Experts of a small language model: 52.2M parameters.
Below are experts of layer 10 (counted from 0) of a mixture-of-experts language model. Rows are named router (the router's row for the expert), gate (a neuron's input weights, with its number), up (a neuron's input weights, with its number) and show model dimensions 0-255. Each number is 128 + 32 x the weight over its row's rms, rounded and kept within 0 to 255. Numbers have three digits each.
Before each expert's rows: a language model's description of what the expert responds to. This comes from a sample of Wikipedia text that the model never trained on.

# expert 3
Final pieces of foreign surnames and place names in lists, tables and casts, such as -ić, -ova, -sson, Duarte, Sorbonne.
router:078119073133066176133228181122193129122088071157130125191153149146116129073114141099116136148063145092142147192062181147084092226176137179130105093144061161173079108085115132093108108139111153135119155118139141094155186136151147092102109126112084135165137124086126155136118128153081139096108205155128117097169084093099128127076132123122142121167152121116116129085123125170127053151082162118104119125132172084114140133103118168134159128160135181151142112139100176148066144122140101161144121112099072154078142142130187126136097079144135117128170059114106144090139151072114175114067094135145091098109102139128102134103097164115080142140097172084109140119099111158178187112102186126142121117085167155092046117166117088138128147127173106098114128157115176119120105116137148
gate0:064160093065137130097135152118138127154135159164134151175144216174091131081091149120109189118094152144155136163137158105114179149141198172133134111129143083079091122148161127086134123138162164110104183132144127168167183084066132154099108130083122166160154132115170075224154152074141111113176130148117129111103186085139106114183170173163139121200107126130122086159196107112117112160131116171089096148117173134137185092072122096142104178080160080160117134159142045068130144059127138158122108131106170123103099119137105095100098115086100145072112125131087119138170148130117134141127087122130101089154094127143098135169079149161095175144096220130113072139209099101112138118149133128160192163151095121161155137117146104118135119138152174085156111112086150132154113112135136
up0:181030136081152129137134128112110142095149130078126131136151110121099130138100102122080084076109114085171119150136122100183069193117121086120155170148106162105111129132108117145132081126136161088131202101061135125096094150087149142164115146103062108092117187094126218151145151127153119155114082089153081116092122132156103102131104094162131136117093126164118118106203161170186084109154140135126063125121172138090159137143087158112146133124188155131166203069108104119171151106096117160177046199171087086141130128133127129161172088122152097161154082095126168140169122159065109116146165177057147159157068116165151067112204124175142174093142106112109136137147083130146142100120125114131138116152133068113150118130149124150142143105067117102079069112162120112127108122114116

# expert 37
Final word pieces of foreign names and Latin taxonomic names, such as -ia, -us, -ya, -atha, plus Singh and Khan.
router:109127096179104097073196138146121144197081075103144148139134124194137146089132121162096121081112109113138173195113137086112109158199163182093077039123107140157088149106103161112101156113139113143153155044168130155179130141156140088125130071151089077159119061176129138106117150112164169119142188135110099136127134141088153132147127143112137117117133102114130108055153111142112148141127173116127159161130089061142136172152123124161131134089132141182154110141098210157129142164179099143090163120154058181116166175141156138152131072132158160132100051139129191090142126103108125163077082154133096124138118181068081113095119204112097073084097159117133147110144124153173170094168160090124105142120126188141068148162126094157137128104087082140134115164106129110150154110092136
gate1:216141132116126124174113153099154120138197092106124150124143162131138172126141094106096173107083108130178079114084111101181185161115118110140113133116105132144123198168157172100112159139139085123117169103129142141195144134160131112111130195113178047150121117146116091106175141128168094177118065097073129085045149046197148057177119111134107116133115099150131089064130128142131136092140096158205110122149145142117142124121143090120128089157132124130127114153170173134133121096096108163098121170130172169167099162108090113145106120160159114114121190134168110099132126127158118167141153176150137171108129144129213171155146096099090103099122135103159122229133190052120104114160098112157107135152097125172105158040128075095163126112125137089124116112142180105127159071125118
up1:119141113074197151104148142138080152163107156103165133162197137121123095118114148198084179126145120087166078123154132099151113102127043142108137147071096110137131173109110153133155124079142098111099157049192144134073121100070109096141148171152086126115118132124178138082107054131106139089124106162082134150146126089103130179137187093115123111196094159160109190129143104150045104089148152090129140087116124085185179145190140138087184149119116051150140115121119138154149146123123104149116107149152111104124185147120128085150152148201105165164093126137177140127143177124104123196145116134112115154124085184163106092129134099134146112126124054173077054072100134096140131153096113149118154139129138165120162173108101144165117082075148162099139116128141050157107103094107100

# expert 59
Opening parentheses, quotes, brackets, spaces and dashes before a name, year or title, plus word-initial sp in spinal and sparked.
router:185118170124084128103071112142111090115141157134098154097113152045179098143191099111100060162161116133134102075158134125121090153072121099114163082149097143142104113075133162181076156065117121136172146151136079090177115106117087142183142092114041126117101057158147097107150198126110155131136133144139072141125140136083181137091184079096168129093069185156135093138139152126137136155161123148129084188148104163119136147157151115061179120131055105112120183157192135089117070137133136152137094143167113159152118048131149138108143152135039131145111131147137182119110141123103087120166059118164124112165138140147109136100145165148099131088159090104149130088149117144183107089147122079109133137092108131155147093118135135118123181159181151147105183112124092121166126106129203
gate0:140177164127175175084148145145128068110104158120075099088159098080150127111092155143123102101147072109163193156095095093120127175204151123130168158084123209127161117082108155153058100158129145088129139157096052185106115116115140169152150128102138129121111088141082169084101152142117112132112073047174122153171108113090137089104194109139113090072131140180187164114064129085124147146086158180128151183126154082161136121100145104119145140074117125115158121137168183176137093079107128095117158126101141142163145126123077160120126139150118120135119152103136186119145124188126116236152131115099090082121174068127052126105118148155099124078148119100121135085091090126126155156115132147129151161139115132164088120138145157147120081153077123086120203089167137144138121109072109
up0:147092154125120104099167166174080102183150126208157132116112140078130138144178103114105132186173137080157153142160157084149095162132141130165109130099088132136189174065114131133137134134103142094155102163121110131157119112149146109077145132108164188141135114121125147138144144121141067088081136134149111112116122138107161129104083082120181093105081181105174151127144138136167148108136173106149119148095084142129161096119192157173091123073104128102158170178146108090169088162144063117182133172150078117132122108184146091133077163145117175172115133134070113106114152167105077197120131123173073118161088170131048150094159095155171205159105122133172162117185199075114125133137109097079185134165128115184196141097140140150194167085140077094165164124126100135135112114110161

# expert 63
Past participles and predicate words after was, is, were or be, such as known, located, written, transferred, part, followed by by, to, in.
router:115125073139132082166152179118089123106099136132156108095129164132085146175145178155083090125198126124172130057113108161116165153080127139158072155080174166158107125173094172130118114196144177159117117154104132119112104123115168095068080104154119199116153145092129158162104118120170044161116126126125103099142072114119084147221089135085135095085139107171097122092159159126116171157079176102146118081141084102129111138089120149083078180114062118121178119170133142128104078174135108124145148121158101126118082111108178165112122130100163135105140091162145127117129158086124155166161082092159143166077142149107100144173149139082113129117136108124132082087131154134139165128164144134096174237114161110134103164107129096132179104093177108081072137122150144133158207148189137
gate2:113099133120149133194100197098159134155100123128166105105191171103127137176116127095110132144092136108145160125109088141095120112072055158155132149132091130148127154136174163083104142133190145128087097108167163151186207154172141123123183143157167113108149131145146169152139068144173133141119112140176126134143177155136101084173135090095130082122056091139170123094163081141181129124100064153157125112165126075156101154141134135144095126071121112134134126130139143178152136148131139113132146134114082127156110161190105161078155146175166149103118104072150117120182174094103135231119179113142114076167078116152141075167097127123093122184140091096135112188162159094120167156148092149090132209203113100171160146118140158099160106090142106138123171133063067142152131063157123
up2:134144171164100091133105180153100158171092178096140117159087124151100140168149128121154111168079122126125141114130185120069075121191094099165149144118088167115153104133130063136145113111138063143108100115119146030118117118135164112138137160133108189196153162168159111109120168097100117175124107131158161135196140119116125165104115112111130147179128205134115057153128159108171118092071165147107152133109124064166090189129122066131127150102190146141126131123147145142158135159182129108137114130147164134179128138129106124087127146155137132076173090127096088121093210109177112073093149177178111120163189118107130195129088088132118085122116168131150177126123121196121146131133113098127117120093133111036126184216080099066121082129108142096143121123152138098159069119083107

# expert 22
First names and surname pieces of people in cast lists, tables and credits, such as John, Carlos, Eric, plus his.
router:095108126069143097111187131133136162125151121120158072139138049127101131103078124090136135115149086159154143067102118149175187130080123132080113132155118133136129130177131106123121125126112095164166139140112102169128136090139159131084153145126121146177079143052094143091152132161126186124123126106106124136150120080133146147093071137119115126097156154135083125075138118141142139178123091134178128107141081035111097135115155187125200174137091137097117113117150108135075164177171082157136104134134107143139184130092113168104189106110112206145143121113158144106096165104082131122131139129139104080108068132135098047159112201117147096091078115057158134106085171143130160125124104073030081125145135151212097108166090105126083149065128114117119129045127102110128147138201173
gate0:151127131138132148101121150146139161074114120142206077057117111220137167137045056113172108091080076100115123166130126120140143171116162118069115101146162165136141131092201130079152124134123100066030134131146137138097134127105148122127118162153148160121135143132097192153126122191130128085138073093145099102106076129161096145105107189147178092124142154120184129103155130140122136184169074131105134197121119118128167088152195090116119113098127132074137091106104123150127122053128187097119154127152151103086105176148114149096107104054093194116163141125122114182127112121113137121140109116131146029118144131063140150148156146134166132065124150095141174154148153098113096096153136140113125072171072081107090087115131142157101117091103109119144158071097087149117111149131171
up0:116117105133153126098082139110055152145164126123107123166103143129151091172122125120058111126153131132131102114129143091124085140131120114107115135072118119080179201167139144091120183148147180123137110147113117181180124125128175170101138116153106072158183177170123158120103151154075068101160107204122093119111123170147110131142092102107108148125139152137178107059161083150158151102103132124136169114129182123171082091102166158137108114105160151192108127151136131162171141128074234147160158134092118147192115100089142115136095170096137149102142171130086098065134084120070137060147126127119075142097131096111136135154156139104114165164190118159116023148120139159146149168124234092111123102141139049061115162113090116173105162115125137098113161107119123118155156060147116

# expert 58
Pieces of record-chart names in tables, like Hitparade and Offizielle, digits inside dates, and words like certified, designated, Preceded.
router:131145118136110151140134109165098115153125164185156188114094149122135139055135103155091125130124171113111099084141163174104127147102157109198110144183131106156053067137117139137134155092142069125148110190132190117078102099114092089111121097136106118108109127111113117154212101145116109138140141140155103131094139123129094101138143092098202137125112167134089027103113143128108122154173145125102133120163094138120130182142150214103167068153141138099097116128029134097051139151155142163119086087117131168137116103085139124189117134106102171155155144167215170125100137123112155048097071131172130120103094111134088125111182098147101091170142077173125165075149098172158117124105124172082090088116112162080130129139069107104125190103124195136103122120087162086126132155127153
gate0:095178221090189135135106104138078156153091116148205101075157113151143059173097068129128163133076138131124126145113100173118129122112115089126147149074120202126137111096145136135173120165143060099102113143124145149116158115137094149103109158130138134156092091124141133151093166126127108127156138119136188148073157100158095102134128129092123156157135091093091122099072142132104081156155093136165128072137152123153152167175174128126212131179177102142143126128072115137171146121145107136199113094085118130104155149118099067131126099093146118205128158136142104178076096123086171189183170194138126131122103060132114118104151100102132179103130088075104163225153168157106120136149113137125133180158097109147114071124098070101116135076129146134137048116133141159107135084100186
up0:139117180146129179138154128051152089155134096162104161103068108170073107120141114152080117162108060110143070139114141141092103103158127165161128162115138097152112104130125137198136187134133121125123140168091173108155139088163158132115173122125089124150138126111148136119201176130106125129142166089114120115127128054150104170115152071123089176148069116105128151121162111114143181123128170140145101117136085096111114169112126117110150115171132111129165117109179078081147142080112093146128143105153097109112172077237113127187097079115118167169169160096152069154154188163089064146088159151109147030134103141084123173120141112138124110121169128064111187162136138148194096110109138112139069146126073124125075197189130079119090116123105113145163109078132195074109116127123119

# expert 38
Connectors after a noun, such as and, which, who, joining a second clause, plus pipe separators in sports and astronomy tables.
router:097099155112111130145122091135145163091150176149156119115111186142100113127118075108146172135158114165112182076144083103102098149093119151160149098128164140137155155176088195116148137102059115093143096096083135157182092171122076112206090075070162131069109146126164126119120073122126186191158056131135131155089102152149165186131132105085159129096154139149156097171188142103154103126156089127146181181086083090129141126152110120089172112140137100187180113098083123105095072152108165125122083140107150085120081121061141137147090173071108134134154132089108122125190178162154097081090125092092124185107130139162119148136180141099187157161146122158129186125158170108162113179146134073153156112102117095147137097144105125092136114173145194140208161102106141106130156093131124
gate0:120151133074158114130102100090076158161165126149123123089110131115126144145111119100071120144082133119174155175125114104135086137095129107084100095086127103126178103187173110198090126100111149103072148156133155140109158171118144145139143161147117114099067109116080157123152103145104121120130113098111110087134157142100107143151110190095124096182176187120140135110149153135144081123136072157124201156160118105199142096172114121108169115088131116146126127109109137196122140094168168142130115082096100119146153143139112187104087125193151073086182155178114185159160154147082087087054072140110120143154161070144107192141125120080141149157109145187097145188180137067141161144071110068072038130134128140097095105171089092101111168156140134117143167127161152130086050096152087
up0:162152169118139131177113114086120113137111145166119113125113136143182137149113196179147088129124169176147156187151106091149169142129111189032119068120134099140146120144102070134120151087105133169137136097104087169115149169104112100152101138147165146104142145157183081140141177129130169070148094120115213122156136179081121121202138166128138122165139165130111112113125135155161160139126146119149184122140087160151141138156141083135165091122117140121168202119111153126093122148092122138117183093152163094178147197144114086123037133058159106143084169130099220134167167150105120154090130129133103098119196055087153159123074108185140103102053100142141107084084095102102178076164101083113095126166146143092101184111146118099110116114159096186106082125137133139151136122133137

# expert 2
Section heading markers and list-item dashes at line starts, plus connecting words inside proper names, such as ==, - Released, Gulf of Mexico.
router:102149168141114151132136137140127150113141105142143143090172102084104111170182110195166126133070150112077134134128138131200086098140191168151166165132142110159126092119084127113118156148146112147140150118089115089119133175160166109129127207113072078156071102102146129092140190142099139142111061130048155133134117126163103167157095151152127136108185126100154161124149182152052142166096157129160081075155179123134140059161166153123154137062155074156147127140159140125153150194128115111192143093100078106152141133161141110166066089110171117144123150096150157100151176112167133139164099122124099109165147171123107111162119166133150105068098122182062166135108073138170138109146160098136049084169172134142156159080068169131127155121179124147159139070058154120088092111141139
gate2:137149163137158189131143124093149104123121126102158108123115160079136145160142099202130142121096072136107119154130106126086184113146196132051131133159150165088136143160135145093091131151146135121067100111213083101113120106143129084163205169100076130157105121072103136109168107149106169141131092075090110127123185097125102162175138065144137160176122135081126149139132091153126065097177081145103123190129188140146175118180133163104158112135170096096133158105172132147136135195194146100175109147135143109156127123085073067133178164150222116066109081120161121162160183138154129162137161141149110130144173077090138110167148175124131125142121163141128097126073110140126147153194140103128082142154103158199109205136127139130133138134167108149131171140064145164135082131088117
up2:111176148121189108134101167128146132146192130137120192146076141109161155098123107131100117186105122162186132105145094159118130126145122096126097160110089073126077110075115137115146153137124055174146187152135142112137160111138166101067079179084115177155114119128092165165056154127145135145134113130128147163116098159124136093133142111130155173137169084166147136125100133128138158132070157127142102126146093114108174149056118142113082145146089092184078101118080152124146092137124104114094106120115201117154148135197105186058085144047085098123138143135156059136130057151153105038153118137096128116147080145128184165129154120122203117157117132119165120138141177138157114116096139118109182150129133084102170122123193106143148167073058096128143174161073057070149115138164149

# expert 42
Pieces of personal names, often South Asian or Middle Eastern, such as Raj, Singh, Khan, Mah, Az, plus digits starting years.
router:162088078191106102138069087122148159109187117078115123158137104097125115100190080152140104148158169160167148190177146113098106172120168075124125143103132142127152094099105101073094084126121108139101139109054143116076131144115140091151162158149110104098175116172102144141103143131114150090084118126112082124089114184120111096096128134147178106143142122163143123162112176146132145170072131157090105152158125192166131134122130135196144130133108153156069087175117117110086121126166154117141127158158155093133148109123103130164128142171161156103073095094068199114178143088164115103151080144129140113092083107132181098151105047112102158102151128088120127119174053081104143074061195156130137117135118148188118148140103115062131062056123090134089047179129099111100082103139106
gate0:107134087183211116073146122131101137143145128107148154108167145134108196140190135140102122129130100102177128117169164132129139092176164162085099101071137189103135145154095140138149116197136092125104107155134144137129051130124160160091183198185149144143123116119123060098156119153136168098119102146100110099121155164138157117092097085126154112122136134131175123086133108159172159134130122093126087151120084141126164096125215090123091090081101089160097110152157177173111127091135117159154186133094133083158157139102101164096149141125168096163062078086151131100178119123177144149132131124090140101178177063116138188068111077088151104132189104103144101143189051102119096061110130164173115087142107162181112161085162108085138125157114122111118073148175076144131069115120131
up0:126084105086171150161095158103106101064122181099125130147149182156143164112130121094141130168106090077141107134174091121103134099106135102126123135161144174082113144174158121141160109156169148168095080144140110112126152066127116140136077196144119171101067176109181134150116087113052117148131121153135209068125133126124133083108214086143041080138143112198163144151165126117090115113108120137098070172149095178131155125119111127140135070121126113100106105177110095098082080150118108099154069147152121116148172118167130135049142073132155137117146172095092114102183116106093105108215102207115108065103164093110160163116124072186179109155103125104122110139134174072165129082130156133143162164165109142103145140086107116095107133090099142147121187132105117074146142123140117

# expert 55
Opening quotation marks after verbs like wrote or answer, plus passive participles and following prepositions: known, born, assessed, Preceded by.
router:151102130090088080159104111152096140118112087139107137085138144087137113176141191108095049155115131079105084114151155146077139109144147108136122104127074095142080128122081089188091172171208140091132164154155090133126133147117067154135100081151102138122141115085129119095146089161134101194127138172101043136152136099125141084074187108092148098090153117183100154200116132114164141171119149061146110131107136116101190118100075171085155185150051184103128087124144167084113146183102099131080073097140104138148139162135115159133105155051153142144133141158128114159115164145084120103138082092134075159079117127139084087078130181131154114144168093094137109098128086083146114128163083075168161105115109156159112102146117151147167135091184138136140120111114145068155172155176151
gate0:116108118057203144095111175144105149129097114082185112101156111083100059173145136063146088121132095143158159167146087129151103096133182075108199079135114063191156091102094113124143122087162160184120146128148111113105146107156097142145161088102094097145214137150159150117100144152135185105122137109152089103113122164141092125123075123098123126124122096155161066137090098150138099148108115150171119111130171092155179118044163160076183099103192116145143160113128120176141136136067168154100132097108116116099108096138135121105128142122151132089128119161128094146184172146168085149111165109083154163096088046102133143115121177140107153104145175081126065169129161140119073173165121084165178189142103080119161102179146168085147084144122165162113136146109126073115168101121135
up0:125117139145085123205093115126084141091109142161167137100135091139164179158106158128075136095090091144145125110116206118181141099108117155136156073122134120084187133144127103056180066197103091184114126147180133145127123111070143144093131115123135135146122144142117070113110159152108165063145079109138086143116104124143097123125138131145143157080139159150149117098194067113167093161082095091150144154169183152160085244119128084151142168196152105157139180115078148103110119134172109127107113115112138194139070133097144109130117153122186161096061115158092120100134129069161101109129123193139110139095178064105111113090126083136128113067127156114187137106173150162109149133135118136153125119127155152111134119102134130090061106072179146177086158196141099163140127109154097

# expert 33
Pieces of Indian, Arabic and Thai names and words, such as Raj, Singh, Khan, Ajay, Swayamvaram, often in film credits.
router:188111126141130107138112073144082120131111116056163148160131115099160150115183094150126163089066083148124123181138165066128106140175115123076120108120108095140093138119072143084044152148152128124139180092109145147184122125137135151167167120180108133089139134171076105076089172105164146148145196101145129101087133125183072109128136126165159128124141145136108103119158149062150177160146191110070113135104060146157160171062152108198064101130164105138097112083113178104132102169143174125143177153135079119108151079121146115129141142167082154118123120129102170127141141132074157183061098195110127099132114149128130121114152130107112092098130117157176119093165132114139137089121190052164085166108191137196054169111114121175114105145077101094113125169153122114140121160115107
gate1:128087076147109097124050124130118094129150131155193130121119173135150105107128112096130139123126088079167157115129169112116147089103193115133149189094110101156074159072106137077126100126148191093136099117116153126151138085092136192146142110136190112065102102202149138111141139156177154057152097114180153120117073160105159045124127123080133185182199154133109137109133100134183087120064115102123154160102094127184097108101120102159121141147186200124103085095178164145102134135117095122143174138089111134126156129121114028120086095110116136116086131132123133111115125141121155106059132123168147160118137133064146169147087102111132112085052202136128176134132132135136174072123125064147146155166148101200106111154123108079149132152164082180137109119147133134100115067133131
up1:117138147179078137149142139131159160070175175128112116076115143103130153168125149130099120119103134110158099141088094103103200093088099151145087118096091174077124119030129082123206105166178137106132115086125116106123095072107142164189147162110168137129148150115182168138132145112132089130117168130191167174105140125110064137130131169232109110144058151114117144116083133071142101087119173146142068180126119220173081126086126127140150115113135116137080079127109129126148142158197139099089106139113110099100138102144163122091203141131150148140108130132114103156091090168076108125182115145130135103110039100140099122163108123125134183155163108167194113108167137110151165137115130116122179181155069083151155092105133162136139129082092123069112121132138132070160125091159124

# expert 48
Words right after was, is or be, mostly participles and adjectives such as known, located, written, able, plus "from" and spaces before numbers.
router:107093110145114192123120101116168164064145120165077166090159101121122099185137091172118124124181093068127092084171087155123119186072174176149146145131113156105089152168129170167155119170145149118114145182092123121149067137147139091092124096145119168135105047133075101158101133104125102132107100123104116135131077103103124118188139117103139121122100154179129084095193146206146118106142188116079128103090072137109114118176200138071076120142081172131121126159146127136120141123149173102099090143141115138141140059093168196173112152143133139135141103154138145109139102147121123113084117140161077122122127184131094111132179146163086096135168139127127119083113199076130139120170118080084162170106127148058149138123125116114155138105162202156110115166128069141152192154203205
gate0:078080127087161146157179137062136142135119094157076157124118153098118111111146177087123093126058167137137150143115043144152129163164151068164158129135140161073139148150098146093133116133090119082088161108161131162126132177142244126128123147136093134082060085140128122169148184110123123151096125134116129160097145076155118123192135134146082150168122100137127114082109152135114146124150135041095142117154147073136173138156140131077107108079077111120119160141166171162129144131094163093149144155119140155090119117123123127126108124128049113134085104087114162149212102135144102161100169080116094078133159136089170136192117171136116105129149125165108108167090191095101107156155110115146122148112123167141140144182128178140201099081138151130083077120190082096041152153065101
up0:127090118142131108134132157182123153144147129146097099166137165111127085106082174145103060138180136132171111197139122148166122165110177160107165076178147122127154149137134108098130116133113202152170161110115113134129179129084110106111147101139094120079118125135124152183128083083113095101103123142137127097177103096117120177142131181130116190120130169152109153175138090118184152143116134136145122157142195133087063126075159124116096151142144156086139124136131127091096115145107139108085175084162026084133055131182191145098168144139139142087099160086108156114162104077143130096148192055141179081141073102113106142133136178164077094160080152104098175120178158193114125166138118138085126111188135124142145143226100121147168087087101167134155166094126097140095185153132187

# expert 56
First capital letter of a name or heading right after a line break or bracket, such as S-uyyash, S-ongs, plus opening ( and “.
router:182113164090090155150046122140116116157147184154108184086091122164161115063172147090077093138156126122115117095091165108122132148082074092072130110159133171134193106151134148154114111040085086138149080178138130087123099147106109163151124098101110122114130114139141131101135121093108141174086142136145099174137108138113149160134134094095220124115140174140132104124098157084066150114213095152068087186099128149118099127170135126133083109154051088173132168141105145100056121075167155098121067143167124138198120112127138159165147173168117167152108118148099129118100168146158146125097106092144154083093177167164116117098174095181118139138149110144150120079089152144163104102151165141084104154132159128162185082121159094140165151150103150154085174098140072111152166129151178
gate0:141143156161134126085081107057113097111158162120125104139141140153075100120094085143176096133132109099142148202104122142144146128097112176112124103144141105134162093138103098096102165101183145147067126129131079124110094116123113125143046138131150082126119095140158076103107158144099136178113148072148127141115133132153133114073112109137111159116092102159148167103149170152176118163102096143132139148119142152165160193193174172171118181110073117150129085253131175107082083101171127133159163097124213132154138164143084135048142086079128145105156156188067148202144155106124093203123180147133102126109129103084172163131148153122172160149142129159146121105114097188148089125081164104153167153170132172168119168100106131169136130140085124165086133070164159131083099151108138
up0:200105138166102101164134095077114096116122129125113151105097143148116093117107094123072097083166121063141158190186156120130091086159078146157130159171084084148137125133092109069100213124102099084103133079094146096166116112103090140112144130155183089097114065072151101128092114068133152130147128105163124127140100130156127203104141138138112162127112079137120133087111127151167173138125164129158085142188118139186146143184241148174103104154123197107112103154124120147146128093147097157133141134161133140089125128088106166125155066129141183121109187156114112139141139160130098124161115077148147137140081120018172110137136143196126135124213152178144130127120070162188186122144123134176151167136119141189166120156145144162138143138104134141098093133138129119069146074116145

# expert 30
Table cell bars, list dashes, semicolons, and clause-opening words such as while, when, Although, After, plus "of" after nouns.
router:098166154118147113140108123110158059131114138137195100097172169146060137084163052084122177108110091165131182149146148137144098114173157108108152121093132117116157114141137189092089129121159092068107108125141116156095188128081158119117099116092188091169107111128099119132126112149158171127120109079067144146114093119154107182138145123121106105168128077120179115124087114150177048114075135097136140132130150151135116087142138124131110113066202122120119131087144138114127076126138082122158126164114144144091121138079070127087096129083189097066114166120105085131138102160162113149122162127056173109151129073105158127106101095206143168203132191173136112135127118110099110191076143092153170149178066117154068130135182124108096137167118177199163145128150089159155128120062131
gate0:116113118080118137143067076148146120087091145178147140187155103160137171173172151117156112122110120143059109179134144130123173136149163102136178145119177128141100092116104111113162128145150175134088114172141141112120128114102131109172198102160129104157108075140097097125067132154134140125121059118079127088142122156148178119082144104154164160130128069104114154164117126121146115164102131161130087131120093164136129178050234104109187088101108157131115098138154105148105165109121164131171074167091123137137180105105110122130150135114178098109109138133130165109129089116197090157227161115100148168110196168105115146079094121108126077107103142138096119046110162099076089110137187152136138160136101042146104127093183163132162163115156092124160114099098083151033119120088144
up0:110203115191085124161142084126137104113170074091142103121101139112147093128103169130117134243135140160147064074188111125136170123113149149111087158169108120113173128131088118143141114171110165136152127151151133162134117125154083162091121121125181143199127205094119130122156102111062110085149114173135143120145095145194125156142086106182136151158037100128141197145123154133127079118105098159089053105139116124159161179139126113183122201107125077163144131128142169131178103148096128091146186137119165114127132134166112158126091103139120125188092141126140123116084095125062152138103130189110142115172127127142145156186138145170152089134168137148148114165224110147143105099167041123168150146127163114126162109140074145129094163097125162112119135096131056137176119156102165

# expert 10
Subject pronouns and nouns starting a clause after a period or comma, before a verb: he, she, they, It, who.
router:153139092149112162149173095074117158148164145123181110214110186193173090181098163078172167121168119085201114143116087144159107149158080122038153170111142131151090095111145073063119159067098149117141141082129139167181105134148158093155185135139131147087075086093164118145091129152089142147151141136149148183130125077161195183166104208104115165133115148133160160120170147167160056151165077095111131164111171138109099135122204103115108133113053148115132093147146152130102116104172165197091115141175157106137139124109142136159129130052110141131166081129086088137129114116159117151158093124132136123091132133144111108120133117108078177133116099144097125123116112152131118134156066174123174112147103122112170130100099123156149192094105156179180127109101108095090085137132113
gate0:094112187090076130129138105110124138115126119155138129167128129150082097132130080100114161117135051108155121152078146125113109135139149133164203114185101139188111098101141107125089119177098149131141135109141121119115244116125103126124085158141159156104152080059082110088055181162106181076122162178115177121114148160133177157126106146073151126165161113141166197130152132102172102181117119100091129138138139081122161125123105177187161207152071201156167173151174157082179103090114114091152154099107124103124184126138089140097152103183113171125173113120085138100068115114156115171086115176064104138157135139098137156138075137115107122146085097143158122212159106092167134151091129112137164138083167131083106129161091133154089171132116171121100111132150132091133099149169116
up0:114089162170194148189114185105172093138151096101090060166133112142088121147093205157156126094121129080113134085130094120137114123113161166176119069152128096067109096114140089140135098148144175198148140105154149125121132083133111102211139131131101140110088102086131157150088187102087136084122103094106126106154155131106106109156167102100088105100138106128152142110120084169125141132144157119144150117106190087152057140134073141076082083133089158113096128148149052181116123153126080121158096168127166126105135064128167077138172161138084140106134128120139161158147109154119160111156160106163128106126139111094140103168132078147135128109130019119087088122155145116160114087139151174172117134097083174157176178141125174186181135122198092115147218156172115132120179153159110

# expert 26
Single consonant or short pieces inside foreign surnames and rare words, such as Av-d-ić, bull-p-up, plus first names like Alex, Jack.
router:155119122148149082115131132135157132219143154133158121218053102118183098104072180145102123099111096128171123152181197144032047089166142148078143149153107151105083149073154087120139116143135177174143129138085152158138121091124083155116138155131244145163112087141103179144138099115117096136131101185100216097089105154091133145215140137147128137119112150121141103138118102098109138125150145170142043148185138101123119105132154172140131098108134111091111129102146111198055140145171148122172103118150146131156108129085093112141085138136105051140157112091141052171126165158158130105123101098161101179129151127142131123134144115097094178128163122107118115162136137123144089132152107136161127180110139154116150126183145145101161084131175135169160143114173143138139080143150170
gate2:124130154048160181078121142119099053163114140090131115126128109086206128143094117127132145154147086157103093152120089107154087154157085087087136164104176169111149096129149096123129149136107068126190164089147130108141123113157085134112130111101159147045113180138109136102092173162097085142151069102078144042084134106094138131075145148185105134093134116087137060125218157099133146130069122134154147122156123138132165128095138106129104112157174088131196123144190120123135128142111149090203131153080180067122119180115111106109151096136120092085146147102156122180069134168108159126189129164163141131107171156140134111106171089129155145136159127150094109218111169135163137132133173084181137142171192088149089103111119085130142157124162093173154084123157153108098136115128090
up2:135144136063149174153139120132201206092202123182168191120140201113156128091150135126173159142083134091142095150075165192185130130130121138079136093112144156119171058115100128147100116108155152083111154163088169136109095155117165146109122146081157126160187113151113115133104139095053148096093142128122126110093135118091148146127161099124167122153079164106173151218170080144165154127144100104118112121152129156140113102134116093140172120100087052105084113122104187083130125209107094100114122121105086155082160096142141166107155123145078128165150138157102141129199111083115132158121147113117122119109158113121141169088157159135118119125127124105149144119169089117198085150103167142055146182170112122094113102120174119156109169080172155114085180077107090150163056150103091

# expert 16
Tokens just before a person's name or a name's first piece, like of, by, commas, Governor, or given names such as David and John.
router:136108171096106133132133120092118154115203091083229142071172135101137099103125092076174139100169074177097118082097112110248090111142112093094127109107114091113174108159124090073081116129087134108097145129102075142130155125145182167133167144095147165161088161166087139074158110149181156139158106093136124150119098078128130154119097122168117128078127128162140139124155129098145132165171108084132108093137129117112181083127154171068187161075185169158112116093139085183129125126144093151087144148149139159121193107134079132148146104132094172139137160162146068093134136120102165161112165126151129175135101147139152194147138154135178212103138160067193089146102100123134128153095126090088102095129154075140094104150115111114103164101079124133148143156140162154060127149126178
gate0:130082155154139138091148166125188122102121108176211108120085131075125082097108146071116110107079109116132136152158120126118121154123111136096189097154120092056182048128174146073156101119188165086141110087113112145116130103169202169153134155132092137078110144163096149095133160184154138108138069120088188127056136124118125113105136127166112125135079132127126141130149142121125086107134084099092133154087172131174157205087179110076143135078121147104128146164146114177153143133132093156135087102101141153158150169096138074080170018137119132108100145127104125134146102172180134168134093114140111099090175102106094119085117072169147154169108157148154105098155077126081102156110117171141145141138118069099198135144127144113103090097122147039097195154143114141084159126153123
up0:161126112151107107153124078114108127097181148194154139062125076111116174204117104135147098160159111106099059130129113132099075123063146064108105164090108183127116178165114082099111073157122125124083162160106101067147134105110117137142038119115161174148132164168122164081130143142110142091097164102104130091132115106134137112141050096100148160130061169146146104156146156116064088171147153125143125145204128148127127151129126138087172075096136093160133103126144122140092148147135087114123127108109097158172184149093151113151082205139114129161109142120121052137091178082150189174133116145146092138083116184162105123094161148098132043108151141119119150112162189130138147170154113061100125159126152142148136024155091116118161158132130124155135150140114167100107196140145086